{
  "d_model": 320,
  "balance_loss": 0.0109,
  "balance_bias": false,
  "norm_eps": 1e-05,
  "parallel_block": false,
  "optimizer": "adam_variant",
  "dataset": "wikipedia_en"
}
Below are experts of layer 3 (counted from 0) of a mixture-of-experts language model. Rows are named gate (a neuron's input weights, with its number), up (a neuron's input weights, with its number) and show model dimensions 160-319. Each number is 128 + 24 x the weight over its row's rms, rounded and kept within 0 to 255. Numbers have three digits each.
Before each expert's rows: a language model's description of what the expert responds to; "comes after" lists some tokens at least twice as common just before its tokens as in all text. This comes from a sample of Wikipedia text that the model never trained on. Tokens count by the router's weight.

# expert 60
It responds to: Western name syllables. Inner pieces of European and American names and places after a capital, such as L-ond-on, Den-ver, B-rett, Z-ell-er.
comes after: " L", " R", " St", " W", "l", "L"
gate0:080150142133096148120118156153164171135117155134106140158142135156121128132113140121166130128116198130131136136144107146134127107120170115130136093074085123145118101111140120127096144137121159130117118138126164160149140133142129105065137157124132096110149158118133118135172073105120150097124106138114157077112175132106123111113102120083108132143129109116116112137130108119093118125129140146095151106075119176182148096133149151139120110184111152143178142116138102089162109154145135
up0:163127109132144134111130127100144128158139087166147109086149137142056151086092109112134124133126145112132083075207084110089094122123145150119101097112165131122149116127134127115116154133143153107104099098131142171133131128133136138180131132141080139144123118105128145140183139136135127131126106163099124170105128170176102111157135091132147129140079161117105167150099138144117127148148127149119139121124150109161154134075127141132106114102143118135131118125117146152138095148117166

# expert 19
It responds to: Word-piece after initial. Second piece of a word split after its first letter or two, often after T, S or D (T-er-ror, d-ated, P-ens-ions, f-urn-iture).
comes after: " T", " t", " S", " d", " D", " P"
gate0:146125132110126131102172139094101107107138135093111087103150127101126183094149114120085094113091112102107124070171139134120127181141119117130171153187126096125136156169108109119155184099147125150134071090150179107164099157125117119121102108174130160094142164133147104138127124125129145137139141113129136196124140129155092088144147136120104113140138097141114060143119118131113129109137125135121147176153145110175142121144143119147142140153112097119138132114126142133169132128165071
up0:089153103150130115103123078126069157144132131137164103151109141132114093099135105120097141149125142140108146149154070097176147130101128102126104077107142126131125146133088126108126119211146148124151124150150093122088132131128070173132137120123148094161131140132142101129138132107124132155121115122132165122153123145101101122111113120116188135113122137148156087101168134151167152173091157109178149105128083138108140140120139100138171113066156145157133170099135149122133148126141143

# expert 20
It responds to: Line breaks, headings. Line breaks and section heading markers, especially the blank line after headings, plus opening quotes and heading initials like ==S, ==P.
comes after: "\n", " |", ".", "-", "==", "==="
gate0:132103137116106169145130101150110109142169127140141072131096080150153147131122140137144113142134099156101102150139145102115112142155107139097107144145143137132109102151129106113168133145122139104185141181083157094151121106128142131080097166123120157117123101110108123115132106127163087131119167119104118177136128118136173149154142142142145140104118112151128142122135117117100161155099114108174128115120100096156119154153101114141068160079104166136143139068133145091140149063147118
up0:093135133085138167094115160091103153121141146130115150163123108165136128139130119122112112119124106168135152113174111127097145125119137143136072154121136132148115111165122123142159117115168138161161103102154141171081137182162165116117133102121109120168126124125109157086167133177172151170136130155092145115134135147137101139132147146135097132084169163139137171115155104133147142087105141132122133114142128114132108133106114093133112117137128164137078144145132097134090155089146140

# expert 10
It responds to: Topic head nouns. Common nouns naming life domains or institutions after the or his, such as life in Personal life, career, album, school, company.
comes after: " the", " a", " and", " his", "'s", " was"
gate0:105112105134125165126156125109160173148146172089162142070146134135172159143157125135146133128059134097156138154127152111101149091096155116170132141132129103127162123129122108129127092095120123091121114148131096124136114119148130153145153087121120122105122149112152105113118113141125126124131133128153147072135112140103128126121148072167130132141116153109179142132134068110096147106135121088141124182063143131121185095141119111135151159125149126098109121126154103072122133054095154
up0:176151159159112100142107146141100122141133103136139126126146110151108139139130097114107150115155144119128130127155137088140083140121054154107126118078114166116105143182113127117134186087113114187119085146113110103149133163139158127120106162111114119147105090168139138124195152134084122159171102132121134133156108085158117121161120150091158137112152109152079113074109149131132117121127092144109104102145152149164087108114134136128112088168151178128092135114097120142135104181157120

# expert 37
It responds to: South Asian name pieces. Inner pieces of names, especially Indian ones (Radhakrish-n-an, Kalash-n-ikov, Bath-ur-st), plus surnames like Singh, Johnson, and the word also.
comes after: " |", "k", "as", "i", "ak", "in"
gate0:150129129109133164114121121121111141127105095130136159109109119152165127098166131156149126121120105141189121088124155163121131133143140112130141138162141104138146074117194152131175154117128103163113071143136141134087122140124126138103103128159077129114168125161142099113144135161091102115086112144120158101128122114172176153109132115147105092109136126123153121124121145140096128125111141100132154149138139154107159087102140133098122138093139152152137174089149135104138124173155172
up0:137108118157084156145123122159161103106110132087134126141145164128138159116107104109114139133142138119115176132144125099144125138120139156102092125112086134117083089118116100152122150158130153088115157164153148153066155110127103118108101134148136135116159120150143177134084148146138149116100130111123113126131156137101079131139153169138100127124129137128084129129162108166122127110138147139146115129098136132131147116130145116125115141141131112108117105105142126106136175150101148

# expert 23
It responds to: Early word pieces. Second pieces of words right after a first consonant or syllable, such as f-al-se, f-ine, br-ig-ades, se-ab-oard.
comes after: " f", " F", " P", " b", " p", " S"
gate0:070124100108118066114149116108099153100111150130133105151160129113154147152135123142152123111147141139139120145137138141140115143127112079120120137122092100125118130098111161160140118125130135113138152161126140099129108085118120154112145128155142178141153100136130138138123123161147107103101183157128159106183121175130133144130134181119139141153100128114088087142129150138106146164140141122182115133145104102129156166196156105142128104120135148118103114155145161096144093148102132
up0:111118159112142129119108121140136154128176161135179121148158120100130134151124153137138117151182105125112099165103116119129142130123096108123111136127136156152138141126116116112085150117108095149102121129141127120118164098144135131116135137115102159130104124116128103103145106140122124073102089065142130192108133118123121089145107113121156106075109106130152162151169221142140143145080171108147089117108128116149127155153144143133112120107141116127164107123115107153103075064144133

# expert 25
It responds to: Table cells and numbers. Numbers and items in table cells and lists after a pipe or colon (climate data, scores, census counts), plus line breaks and math symbols.
comes after: " |", ";", ":", " of", ",", ")"
gate0:109121116146128128114130152123116133163143160114130165152113146166164133108121120179125143132143146150089160116077187140099125122084144115144129108128126066100154142164139166112088136152148121110131104092112095143146085089165141132085066124140123161140116145091151143166147147155122131126142081121122110116134123145135089154151124149167111102140102109096123127110113148126112119124121141148088116128110124098142095148165115087113131103143127092136135137175094077148170085114139089
up0:087140104109097143136118089102143147142152135151091113131086128166134154116150131137116130130096127113125122089119090111106125143137120107137136173129133166127147108095190129160155132140115128179125145164110120099113147117142126119127147088079137094119177145150130108133153151161114124128116138114117111134126108126107092119129102053139127140068130140106158122131182123153172096158105143109163085152149095150105162116088110094169125139147159173142117130118166092133121148100169150

# expert 7
It responds to: Numbers, counts, directions. Number words and digits after the, a or on (one, two, 1, 13, ISBN 9), plus words like up, early, north, high.
comes after: " the", " a", " on", "|", " The", " in"
gate0:156152187152163095169115091162118134122114125157179119148122121081064141148168149146128128128104146143144142152133170121141148170130143105118116111129125116139113116130093150127099151134127096132111119128150132105144162146128130173151119136151097107123143181108102117131084090079088116148154124158154144124112088131117143110128113116131122146172159101171107166104092110143148149149108113146155120110105073112166125125151093101095161050180106094110166144164107126109107147163163159
up0:126139123092112149106157116142110136130137154060117169145135142152144140139136131129157121085140111109153120103095124139121175167119132119148110067124168148109121161132113152107156144145167104099148089142092087098135160110152093112115134104098115147164135165097118209097103131126154129142081157145123120114114151151152115126164134137128142132150137128143168123106152072113116129095151110119113146119142135118121168120104110086083071197166116166121111125143128132099124146118121128

# expert 44
It responds to: Name ends, table fields. Final words of institution or place names and fields in tables and infoboxes, e.g. Technology, TV, code:, ·, coordinate decimals.
comes after: " |", "al", "er", "el", "in", "ing"
gate0:105104149085086129113144117106118144147162151128159149080143154124107124095119167178131121148126147125123106096085149163131156120114146115186149119172111141109156113125118120075150113147127162171146154116106162123187152117131082189117099151122104094130117117170128181126141108131138165129158104129156078160141108170141127131192152101165111133113160155137118138094115097111113120120123111142134146148153141155155140148111151147107069127099132143075103175118103120139104134119155156
up0:105141151158119144110122130106128162088119130133141169134098099132132103123121119162127143100133084137094141125165122136090107136154113121122155128168114153116111171084114107166138138122138099101122159101121105119124144151153166110123167146100098079134138109101130066083108124120146111141089086133098160103118119143125121132114066133144143131125141122132128154119148182093142125142145150120160137144170145105126077103158096092149138134171179131184163106118131153095090151167094119

# expert 29
It responds to: Determiners and numerals. Articles, determiners and counting words that open noun phrases, especially in sports season and league texts, such as the, a, two, other, several.
comes after: "\n", " |", " of", " in", "|", " for"
gate0:089104166071125121099137141134176145158118089140140150145165142136129141126109119142126158092129129139131104110150132113136152162151100150140083107152127145168163126140112155134136161130178133141145115131123144116161124174161109159149109122132121153145112109094065119090128122139088133182152145146153160165175128115101119121146150111136073169122166150138122147105113107159115114102128116105099100097106139136152105126101131149075108106129147109137102150138139128142121120148113136
up0:173086099113141159064136138121144119052091130145122126136091165092132115130165102161097112129114149138088107157125158145141097112098116134163154133077147107126131112110132120131090118149155117116122101107084092110134116059134132114125143094156168092067105149126165162137133121116140156126134120147147099118108148157140102189084122129147112090181114152152139146111127090128142100120144097107102125151092074129106097111096131168127143111095139152117149131129117060144143077099112135

# expert 12
It responds to: Second letter of names. Word pieces right after a capital initial in names, such as M-s-iri, H-ast-ings, M-c-Aleese, Kum-ar.
comes after: " M", " G", " H", "M", " N", " P"
gate0:134095149130135098139139151076180165181142139099074163107118115117074139148145114113098134100155126126129115081107097138172124099130074144117124120139095121149119132121145131119186109141101129107116111086148093135140122144135138168161143107088129155112092118134128127164135134143148122137119150144122157125134082120126129145123130136130149109169123148142133101114138124121097154189121092121117123124135141132144123133174130150154129136102114093100194140135150105144139109092100121
up0:134110099126092110119129144130143103094156108090140135111146153122117119130156138115087124144126138115100111091131144100139148132150150119148112159101186128154137127121171168113175083113102142103133155155156110120120111104146121152104084166134140107068091101137133136127122120116167087093134124100131132120111121102154130108123136141137105092137094141147140119138074087142119128102076149119113133131079108075125143149135131085134126109152126167122120136130098131084131074139138106

# expert 36
It responds to: Table cell separators. Pipe separators, dashes and semicolon placeholders in tables and lists of results, episodes, dates and statistics.
comes after: "\n", " ", " 0", ")", " —", " 1"
gate1:116124162122109141118179166107105164154153124150138147153068160130121160118133160160148102139117170174173093117091133103105104141085146119190129161150157128128124149122109150146133155132154173162152106126128123157119150169163106158141147116140122167135152105125142098166141128112100117123165115119119143126129113152164154151130098131131098155105109111120126128093134147138098083115077120152147154107143133087149139115120143174161130149140134119102107144129141129141166131099104151
up1:106147157130157150112114142084130101136109115107132095158116108127106091086148111140081103097114120087091159115132107105159126118137093121090085100074094106152134154118131119130093179110128106093138161171062113107135078106122127177112183117123117150117134152120122109101113099169106130173136102091103141161111173124092148108110134093148125129146154178113100138109103106138132165156111078157150125115114133140121141096169103117085125149151160172150172135115156138134128132128132114

# expert 5
It responds to: Table and infobox labels. Words and numbers opening cells or fields in tables and infoboxes, such as Award, Olympic Games, Record low, plus line breaks and list dashes.
comes after: "|", " |", "-", "°", "′", ":"
gate1:131154100179169085144149107123136118147121146145119137164163141182116163148107113112146157157101173100125126099142166112099130110151127126131105165146178167119140127132098177109153144118148152151131113116141112136134125119148124116127137101142110177152103100115149067138135115176091079110152120147131114060098118101135115113126123068143150109115133106133111132108125099142132127124152110123132156132136119082114192109110139138134141115133158114126149151102143140107132152166091101
up1:149121119094103157139115072066126143157130144146157128112138112129111156123111121097133130111122114121150161143173181142142110131133100104129154162136131111170167148140111123140165147152133153138152130165120140087141080149126145150131112144117113190149165083089116105155122114136122140121132121137136102162097119136127140079144102147122177136071140100142103136122154160135143133192117141131119147130139153106138186151170149148138118132163090139110123094118141126157136135144126099

# expert 21
It responds to: Second syllables, table pipes. Short pieces right after a capitalized first letter of names and words, as in Quadros, Suad, Amendment, Samir, plus table pipe cells.
comes after: " S", " s", " F", " C", " A", " P"
gate0:148100149130180146084150138128111115141106161142163117172127148114126148110139103138175121133094137136115106112100095156113173131169148143094151149122117167136113125123121125160146122114123125147128096128142151097173157112142110119114109107146123104125121089128131094095133125147144054100175178109151086115143148119131151121122159146154104157099146156110143126107126144157115150147124110131141082153136101116171128116094076117117135086169107116159153163150138132114096138144091138
up0:128178142096148077149123109138089138144091087127108137083132121139167108113086130100103140133124122097100112131150139131141066182124162143144134121174088127150120170103084133132109111112138134139118180111135103047188110100168118179124126144125121140169145116121163135181175122150118140140122109115124155123143158107151108089137151141089141127139109123125123145112136132138126143127151114159148145091126152107128146123130156156148137132091141108113156119119175153100141122110138147

# expert 40
It responds to: Section heading markup. Closing == and === of wiki section headings and line breaks right after them, such as League table==, History==, table rule lines.
comes after: "\n", " |", " =", "==", " ==", "==="
gate0:133132108141111125145158153114182135138117154138127131119095137131132115102114125103124122136144157141128111123094116114129114099150150127120180083135096081125098101115112085101102150149165150171165137173134089146106129142085144112102094136108157104116127083141132158155089114112109146119101134088145166134167143163115152166142115113157126132155121099129119136102153101128104126157111117109086110156095096144111062157107189139108105156124142119116171160085175116139158137093132130
up0:171116124105116129143133145109115107162163143138146114134132087089131148163132126126130146135096100083129174123155114120105104115151123105154087145119084167109145129121147123135119099122154153155131126153123152105159130107083104130120185134154136106116140144157144132145100142130120149090123135091142142170081154113099170132129112114160173135116159132117123165099129150104134159133107166135151169147134145118143136144062122141125134159122091123158166151083159113090143095136118132

# expert 53
It responds to: Capitalized name pieces. Capital letters and pieces inside abbreviations and proper names, such as D-N-S, D-N-F, St. Gallen, E-vel-yn, Demost-hen-es.
comes after: " D", " B", " J", " C", "D", " R"
gate0:130123147147106120104120133143108156126134129137090180114118111115155106153121102109132105108120137114112119151121139135125135149110123069133126138128130095092159111158109128134092147109166102089181157106120126087150099136162129108096133113114160129123089157169096098128162113127107147121141126134119138108132153115130091121124115116113132114124126164143134159130209131111139061100141155100111151154145098090121147130104117098090178173135095143104104093142117113176145082133155162
up0:152106080136122148134110120123160143129161091089137117145129168139111157135131142096106126085117131134099113145134162130145138098124163127138116144142122142097133121074116155151108126118080137157167168093138084080096108157129133115160175124093143094134135131097152108112174133102130103150151088136136094156108106112156153130086108124139159104090085167137139150122162130104168131144095150147106121128149121133101123140169085164139170160145142138193146095129105138158115132103129111

# expert 3
It responds to: Infobox field labels. Line breaks, dashes and field-name pieces in infobox-style lists and tables, such as Date of birth, Genres, Address, Hangul.
comes after: "-", "\n", "|", " Date", ":", " /"
gate1:134133093147150124135130127104143105108149121141155129142112149141132117138136145114141157150115120136109123120136185151117112096067126121133142161132145105156086124130086115115090134096116122139111092121101118146155097155111104145103126156144140142124129126130137113133127111127120144147161125138119167133153117112106207157136132125145153122148103089156092104105085175183094094133128111144159150136163145108180162102141104124103126139146133102112079118139137140154133127145116069
up1:143122153125126123159151145178142106130123146116111120165151101124088107158117145116184140133128081088130165126142110083083147126127107095140144129161122172117124115133141145120115098139122123146116150098169115133136149130118097127103106146095123139147140124163108101147092107107124138121171125156146166132121099145125137151120106185103155123112163096093141133089156130168124178143100107114138113088105143106118168138174122121115180109127105072122137156139140147174139160128069116

# expert 4
It responds to: Biographical main verbs. Main verbs in biographies and sports articles, often after he, she or was, such as held, played, announced, released, born.
comes after: " was", " his", " and", " he", " He", " to"
gate0:117161160132136095136092139150114095138135142170091136108122123103149105121133137162171100178079134131132159158129159094147150112137117136124097069092124137158119168147118136160144131149143129094112097152120179148138082113119140102109109128097151144110114125127090087130136158129118120136118139111159139142129136129102130113124136118128117175140130111103074149131130109104107128152105111127102125124162088125139079147124118119134094127146098159142187128101161145149114168110133157
up0:142191159085110110131114077148127143107139154093127129133124111094110109123163111089120096166141093139123144101115117119185102137118138125114113115140165138086137155106111113096119148091110122139127161148181173166112152086123150088148101106142130106120131114114126115117132137113144133108140105130136124171145093119125100115100106175137120124117130137142141159161124146167147112143137092162130132124130148159130154157117152153110164092100176144106123142144145143114173165111157066

# expert 1
It responds to: Infobox labels, common verbs. Field labels in list and infobox entries (Written by, Born:, Coordinates:) plus common verbs and function words like was, is, as, went.
comes after: "-", "\n", "|", " /", ")", " who"
gate1:109119152127151142084163149141093117166135167132146097135125148130149150098155124141106138107133127148159108129135135135113101134155105107149115100142141109172094137134105103107145128150174139137154185117127089111126135118150110102102125134117134121123150146131119125130139108112146126121157108115079115133153125161078147129179088102103080119132149176148101129153106152110127123158146038095084119113094117131147118120139113146136102165151119100115122087139128110131121110113096115
up1:095128135148110125129123180125135115108149103092151155128145110154129141150128063109127184154114101109098159081122128166138167114147112091158154131097104181137115152123149139100106164132153098123153117120144136151089092107100144118135118129154129143136126109148115102121139129168126127184097115158131149141125084093121116141136152159121160118095170099147122100120114171156146150112116132161165131143146163142118089108137126090142192083128156136141114138138154159101125125132127153

# expert 28
It responds to: Digits and numerals. Digits inside numbers, years, scores, ranges and table values, plus number words and units, such as 5, ,000, –201, four, million, km.
comes after: " |", " 6", " 7", " 5", "6", "7"
gate0:129105112142140130125148143099142137102142164116133108131138126098142146121123125075197133151148115108135144085115112082187105103126118116159135166142060121113152135204161115119161106117099157124106070103101111137124151160136146144114110149101156171153158130093120163157140099089127164150145155104099110148144152098146119126136121166108114137058118113123146107110108136150121140150120160144120141170129119125154128152112113135111156113124146093080140139125155122120168116126139148
up0:142117124122148183122122153135162103139144113151141132136123150156086147153093088114104109140124062137114095140150153176099103123121108168122136109129133103144124159107145113138133154111169084140144160145128128091144140101138117172082116134165110141129114150124161088124091130154097175130131155156138152110144084135141127169118138115122171098129114128158101151170137112080111122108116156106139157094165183136119144134135132124117116142125136158127129102091120134135136177117133132

# expert 22
It responds to: Paragraph-end line breaks. Line breaks after a sentence-ending period that start a new paragraph, heading, list item or table row; also opening quotation marks.
comes after: "\n", ".", " |", "==", "s.", " =="
gate0:098133116085121157134128131130101119121121139144123114096157119137144116122119156127105098109101111147151117138152145123141129153128101120170132144119090138101131089132124148120124104132140113137121111142115136112143152108127102130154136089154120133097118113111092094178106098123084140105156174130105125124119153141123136168164076098170145077136159120170139122117166161100141167107105141121162152104176133162087097130109172095143097119106125108172120171154167103130160152164109143
up0:128144107108160119138126136156119127096079119138144107132104118089126141093134139103140165140091149093150125136112140100128055102121147117192106117097098172139145198125127115125094163099142173120114131084145102148134134119113096199088126140111159163088195138135127108068123136105132155126166066107128124135149130145123146095153116119120091137134129144121135114158148157148142112167164092150110166142125164146153163111124113103145145100124139114128151113137176126131144139097141165

# expert 48
It responds to: Articles and possessives. Articles and possessive determiners after prepositions, such as the, a, his, its, plus empty cells in election result tables.
comes after: " of", " in", " ", " to", " at", " is"
gate0:098147069117161131150167121139158118112112146145132151072130166129118126116156120136137117122123096127146168143155120148121106083131095151103165127124103125154131104141108076087123146130095125173180143096120120125123139127161119109124133137132103105098117128110122141135158082127125076142127130101106132102153138122154053151116162090176141114125123116127153140128104106131100130126146123150095139140135165165156139111119172118140129112147146167126108154126160123112111103084112096
up0:113090150133109109106115175091106146166124166152112111179116128103170144094112115143133118145116142153091120105115138129142103143114148112119063116110103169130158138092133151137123087125146116122131111141113142101131126103130151127133117098101156175148145127183147102126106135113127112181108170163134162149106138148102155119111075153128078162129138155148117116168193133138134119147115112131131119170133137089139114087149130133135136112134182132123137170136136104133153127140135149

# expert 8
It responds to: Common content words. Ordinary nouns, adjectives and participles after the/a in running prose, e.g. place, known, same, first, such.
comes after: " the", " The", " a", "|", "The", " an"
gate0:151102095121088144122150106128123126129123119088136160139128123136147122113131115101089115106085106140099106121133151125129082110125121123163137145142132117160125207109148116166157162099124149148160144142125099143142128139145130183144135094121125107120144162092123102144151094149170147171156127122103173091098167123123145135106104099119133125124086094171152079150114098151177102139100119144158140103112122146083130135125135144129143168145144161085086148130140122171155170149133131
up0:124104095134074098137116082141118102095132123133118173093118129158116125106109129113118099124154095128133139135118131128119114120135133138159167130139105086114098148101131146162177135094158171073126122166162099112123145202130081124133150140110098118116115152093113109135155139094139107125119176100135132079098148080126123118120085104108132088096085091154155112157118144113155138129100130125131143115103134130093153141103146133106122172102111139087155122135115142131138149166153150

# expert 27
It responds to: Numbers, ranges, units. Digits, year pieces, en-dash ranges, slashes and unit abbreviations in dates, scores and measurements, such as 41-76, 20/32, 1975, km.
comes after: " |", " 6", ":", " 3", " 15", " 25"
gate0:126088153121162133118147126098162081106129153139096112113177123084115126137145117144099141121136063138156148135089101141108140145110126131115151163124121083103099164088121143097140089111098119168088155127146133134182123129103077092154152139133127138106137133094133146150120127092135104119161124110123143123165115115115142112142112152144072114065138113144139135141073122143119128135095089128106132152145148118186149151094173129143106110116124144120100115144102150113157146103095118
up0:107127101129139140150172159103105166102101100133143135137157130088157111155154183144146094137122125126150124124125135177113140139144083168086063127160153105173130150122145132145129113126088145136146111092083141141108167167150104142067125099114121144198088093111157134115143111166174136147149108137138113095108117117133127155115077134119147141109140159123140111131134107135132127087141161117161138191129176150159109133107164146127136125123111157110096109139151152160113113105117120